config.toml
n_layer = 10
d_model = 192
n_experts = 128
experts_per_token = 6
d_expert = 96
d_shared_expert = 128
activation = "gelu"
moe_layers = [1, 3, 5, 7, 9]
router_score = "softmax"
normalize_top_k = true
routed_scale = 2.45
balance_loss = 0.0194
balance_bias = false
router_logit_norm = 1.0
init_std_router = 0.0091
lr_router = 0.000807
n_head = 6
n_kv_head = 6
head_dim = 32
vocab_size = 16384
norm = "layernorm"
norm_place = "pre"
norm_eps = 1e-06
positions = "learned"
qk_norm = false
attn_scale = 0.177
tie_embeddings = true
parallel_block = false
init = "normal"
init_std_qkv = 0.026
init_std_o = 0.00581
init_std_up = 0.026
init_std_down = 0.00581
optimizer = "adamw"
lr = 0.00175
beta1 = 0.9
beta2 = 0.98
weight_decay = 0.11
lr_head = 0.00826
grad_clip = 1.0
warmup_steps = 235
schedule = "cos"
final_lr_fraction = 0.03
batch_tokens = 131072
seq_len = 384
doc_mask = true
z_loss = 1e-05
train_tokens = 395700000
steps = 3019
dataset = "wikipedia_en"
Below are experts of layer 3 (counted from 0) of a mixture-of-experts language model. Rows are named down (a neuron's output weights, with its number) and show model dimensions 64-127. Each number is 200 + 20 x the weight over its row's rms, rounded and kept within 0 to 999.
Before each expert's rows: "comes before" lists some tokens at least twice as common just after its tokens as in all text. This comes from a sample of Wikipedia text that the model never trained on. Tokens count by the router's weight.

# expert 21
comes before: "\n", " The", " In", " He", " It", " This"
down0,203,230,187,181,237,180,197,226,184,203,187,203,223,178,203,217,176,195,204,219,180,200,191,191,181,223,204,195,183,161,205,204,211,194,203,208,209,170,183,201,223,229,237,163,198,189,209,210,217,184,196,193,200,191,218,212,228,188,171,218,176,193,185,196
down1,206,224,184,169,220,193,202,210,180,194,194,209,188,197,223,214,193,219,222,211,178,209,189,184,188,185,195,187,168,171,200,201,218,175,193,205,208,192,170,193,228,212,249,203,183,192,224,198,206,182,191,211,196,189,220,224,208,168,158,241,200,192,199,225
down2,192,222,173,163,219,192,179,204,182,204,196,211,188,204,212,218,205,204,203,216,188,202,171,168,202,204,218,203,178,173,186,197,229,173,187,215,210,171,200,228,216,209,240,203,170,208,213,210,202,200,203,190,196,179,226,213,223,183,161,227,164,195,195,213
down3,199,213,193,172,206,193,245,185,204,204,170,186,237,176,179,182,192,218,198,217,189,157,216,184,230,197,218,188,197,200,197,205,216,211,211,207,203,187,204,176,233,189,243,156,194,172,218,203,192,233,169,220,199,173,181,184,185,227,204,217,193,220,180,178

# expert 120
comes before: " of", ".", ",", " and", " in", " was"
down0,167,217,175,213,180,203,215,210,195,188,245,228,193,211,229,187,166,198,188,218,203,183,165,219,181,189,193,202,212,183,215,209,212,193,175,199,191,210,215,179,237,214,207,220,209,213,204,209,186,168,210,193,162,180,224,199,199,213,239,172,208,196,207,197
down1,217,207,215,166,191,198,197,208,205,212,228,212,212,192,181,184,191,202,219,234,217,203,206,188,210,187,208,200,188,206,191,230,203,192,179,176,172,166,239,248,169,195,201,183,218,179,211,218,205,200,218,197,208,224,182,205,157,236,178,184,202,170,225,171
down2,187,193,178,193,179,193,202,226,207,180,250,226,207,197,199,210,223,180,243,137,187,193,178,203,210,179,213,210,227,179,194,173,194,212,219,239,191,203,185,196,194,194,210,200,216,240,204,191,218,169,217,182,198,220,227,213,184,207,193,206,233,220,203,204
down3,217,217,223,211,189,201,190,204,196,201,209,177,215,230,209,200,163,184,183,191,250,210,192,217,220,231,198,187,227,205,190,201,191,196,211,175,207,184,230,213,242,184,202,196,203,173,179,220,169,198,190,179,210,221,196,188,174,185,210,223,220,203,220,220

# expert 76
comes before: "\n", "S", "5", " \"", "8", "7"
down0,192,197,177,183,212,242,184,217,227,161,193,225,201,225,227,219,203,210,164,213,178,220,193,196,180,229,241,192,174,218,179,209,206,247,199,200,233,170,221,201,214,234,177,181,178,230,173,203,183,197,151,200,198,204,177,195,210,192,179,186,173,184,201,193
down1,190,180,214,197,208,218,183,212,174,195,182,150,189,210,211,212,177,225,180,237,198,214,235,198,184,221,208,143,189,202,188,202,212,226,188,208,192,234,223,169,200,206,213,164,195,207,184,201,159,214,198,205,248,229,194,242,183,207,207,203,220,175,159,187
down2,194,175,201,209,218,247,171,187,227,190,193,205,178,173,208,230,177,174,212,204,169,217,164,219,201,209,209,206,205,177,157,209,181,229,164,183,182,216,217,214,201,195,244,176,172,238,202,209,216,215,220,204,206,208,188,219,184,197,227,235,197,204,182,219
down3,198,197,207,183,194,234,193,211,193,243,177,165,216,194,182,183,176,235,228,190,221,209,205,192,205,181,210,186,223,252,207,211,191,236,224,202,205,191,179,199,206,194,201,194,196,170,209,194,167,231,162,217,207,156,211,224,182,193,192,210,203,189,218,244

# expert 35
comes before: " the", " birth", " Representatives", " Historic", " Fame", " a"
down0,182,193,200,203,222,169,208,219,196,161,193,192,212,216,169,207,163,206,218,191,197,184,180,214,184,219,197,238,197,200,214,190,225,173,191,168,161,191,190,174,194,218,234,218,233,209,206,222,204,213,186,173,215,239,217,219,226,207,219,172,217,176,183,151
down1,205,199,204,185,183,204,223,203,219,207,198,177,223,196,168,181,222,183,165,210,213,214,206,220,223,209,214,181,197,206,175,204,210,169,166,252,182,231,225,216,216,190,214,201,233,197,176,199,211,215,178,179,174,228,243,194,195,205,185,204,220,181,224,193
down2,180,206,204,222,170,212,206,205,242,187,206,211,204,188,161,189,186,213,228,185,233,245,171,194,229,181,204,198,211,236,208,218,198,225,224,182,198,213,184,176,203,186,178,228,195,177,177,208,209,194,210,187,205,188,185,176,211,204,205,215,196,184,215,197
down3,216,225,209,216,162,215,198,201,206,208,221,180,198,197,232,214,187,198,218,180,175,184,193,229,174,189,189,164,204,180,188,140,169,230,185,194,194,208,196,209,189,166,198,204,226,209,178,186,187,167,214,204,225,202,183,236,186,197,219,210,188,194,228,230

# expert 113
comes before: " the", " a", " his", ":", " an", " her"
down0,192,217,204,210,193,185,195,192,216,184,201,186,164,215,171,227,235,218,223,184,211,186,211,197,194,179,193,225,246,216,223,214,155,220,202,188,214,184,208,172,181,202,199,202,212,186,189,183,211,208,169,200,189,217,214,216,177,210,168,148,180,200,179,195
down1,215,179,230,214,170,166,206,217,202,199,219,226,180,191,236,209,195,199,190,192,201,188,181,217,166,178,168,221,205,193,235,185,184,184,150,180,175,216,173,183,192,202,198,179,212,181,169,168,202,196,239,205,205,203,196,180,202,209,179,185,187,212,189,206
down2,190,198,202,218,184,189,207,201,201,210,178,184,177,222,211,200,237,204,226,221,185,195,175,194,178,225,214,216,180,215,210,213,178,165,162,226,203,173,215,199,193,168,200,203,216,210,214,195,184,212,196,219,178,175,210,194,229,203,193,194,210,157,187,187
down3,227,205,224,173,190,176,179,230,208,214,199,207,172,222,229,197,194,250,182,209,203,193,237,210,206,210,167,180,191,176,230,221,191,181,181,165,173,192,200,202,202,178,221,208,200,187,191,211,212,224,216,168,217,202,200,241,215,222,194,222,214,187,208,168

# expert 10
comes before: " |", ":", " in", ")", " by", " to"
down0,168,236,196,200,184,196,210,169,200,217,253,190,206,224,201,183,225,192,213,187,182,183,169,207,184,193,169,232,188,224,195,233,230,171,213,231,206,186,223,191,220,212,218,209,213,225,207,242,218,221,192,162,211,157,182,200,191,159,176,193,200,189,187,216
down1,214,190,213,210,196,224,213,222,222,216,221,212,208,161,228,185,212,183,233,185,169,214,214,214,175,211,207,169,191,243,205,188,178,208,202,197,225,169,221,216,189,225,249,216,209,212,178,204,160,196,206,197,225,230,215,180,188,205,238,173,188,185,187,202
down2,195,218,188,214,220,177,224,229,188,174,215,202,189,192,204,201,208,147,179,199,191,202,230,227,193,230,202,202,221,172,191,189,227,187,179,174,202,192,184,191,216,226,246,237,161,199,190,217,173,221,200,214,181,224,206,167,182,216,199,214,206,205,221,210
down3,200,200,196,209,171,203,229,177,213,201,203,188,214,190,183,158,185,235,210,194,187,173,227,200,219,212,178,231,204,184,182,221,211,219,223,183,173,183,230,200,199,207,210,224,230,216,229,210,198,216,181,185,174,183,201,228,182,185,207,187,240,208,213,208

# expert 62
comes before: ".", ",", " of", " in", " and", " for"
down0,179,223,219,214,210,203,219,202,193,209,209,170,167,226,224,198,207,194,206,224,189,196,185,220,167,182,226,196,181,212,201,177,198,193,170,225,175,181,219,211,189,211,200,194,161,203,182,191,220,199,177,204,196,202,220,208,167,175,210,209,188,206,210,241
down1,176,202,213,234,180,188,227,176,216,200,256,192,215,226,197,221,203,189,231,190,189,171,218,179,228,197,194,199,166,210,180,175,197,204,204,234,163,207,161,198,221,201,189,209,198,210,231,182,175,205,184,185,152,209,199,197,159,217,199,189,203,200,204,214
down2,226,234,202,206,232,162,217,222,185,201,213,211,204,187,210,157,228,182,180,213,230,182,224,191,200,203,216,212,194,229,196,169,215,162,229,161,200,186,191,216,191,214,198,226,204,196,210,202,232,213,212,197,188,203,160,187,212,195,203,167,196,211,188,178
down3,201,209,224,205,189,184,221,226,190,201,201,199,145,211,234,200,222,217,188,211,221,185,186,201,192,197,191,221,194,190,199,191,210,186,204,203,222,185,199,223,168,222,199,188,168,185,172,201,195,229,203,192,203,183,212,186,206,176,181,192,224,233,191,197

# expert 80
comes before: ":", " by", " in", " of", " on", " at"
down0,232,210,223,188,203,208,176,202,166,184,191,181,172,199,207,204,235,232,216,181,186,215,195,181,201,175,208,219,198,176,197,178,180,190,214,193,215,179,200,221,212,179,154,185,187,196,195,190,216,159,203,175,208,216,203,258,183,172,188,189,231,217,170,217
down1,234,224,160,182,204,199,231,194,183,196,164,185,198,180,213,203,198,193,184,221,202,233,184,174,187,193,225,240,218,198,223,210,187,243,193,175,221,171,199,235,176,211,173,186,184,188,198,216,195,193,214,230,195,192,212,172,197,199,208,201,195,216,234,203
down2,172,172,174,214,202,209,205,200,213,195,229,226,221,181,201,202,217,149,176,222,182,190,179,216,199,205,236,195,243,230,193,191,211,196,185,204,190,209,195,185,201,236,213,196,207,178,174,223,192,204,233,207,191,197,216,193,203,227,188,203,215,213,221,173
down3,192,178,175,235,186,233,224,201,248,186,189,200,150,218,210,234,195,166,190,205,189,222,188,166,227,224,215,197,187,193,196,220,231,178,185,174,186,195,166,211,226,189,203,199,209,207,234,202,224,153,218,218,183,209,199,211,236,181,165,172,229,178,227,232

# expert 47
comes before: " the", " a", " his", " her", " their", " an"
down7,227,205,212,206,171,209,204,185,172,152,194,211,179,191,204,208,218,236,226,207,204,194,222,213,198,206,189,226,228,191,202,211,202,198,209,193,212,190,177,214,209,247,199,176,221,210,177,194,210,206,192,234,185,197,224,178,205,245,177,207,215,204,194,215
down8,186,199,214,220,199,199,205,210,195,203,232,206,180,194,201,150,202,217,160,187,222,175,260,228,205,204,192,232,198,178,257,171,211,219,184,223,171,213,177,186,192,180,232,205,224,194,195,206,231,191,172,188,213,204,212,190,177,179,207,189,210,221,207,202
down9,220,212,224,166,223,210,198,220,238,194,187,185,245,179,193,170,253,179,177,185,155,170,208,175,214,177,204,209,180,214,230,177,228,243,195,239,190,214,187,185,200,192,221,230,187,178,190,175,233,229,221,198,207,199,193,215,216,173,170,212,213,215,228,184
down10,170,221,182,217,200,205,190,214,206,189,221,186,182,203,207,193,229,178,192,183,204,165,245,202,197,198,157,163,226,195,198,216,217,203,222,154,175,210,167,183,179,190,238,208,207,206,196,198,238,244,168,208,213,183,179,195,205,196,219,198,167,220,180,207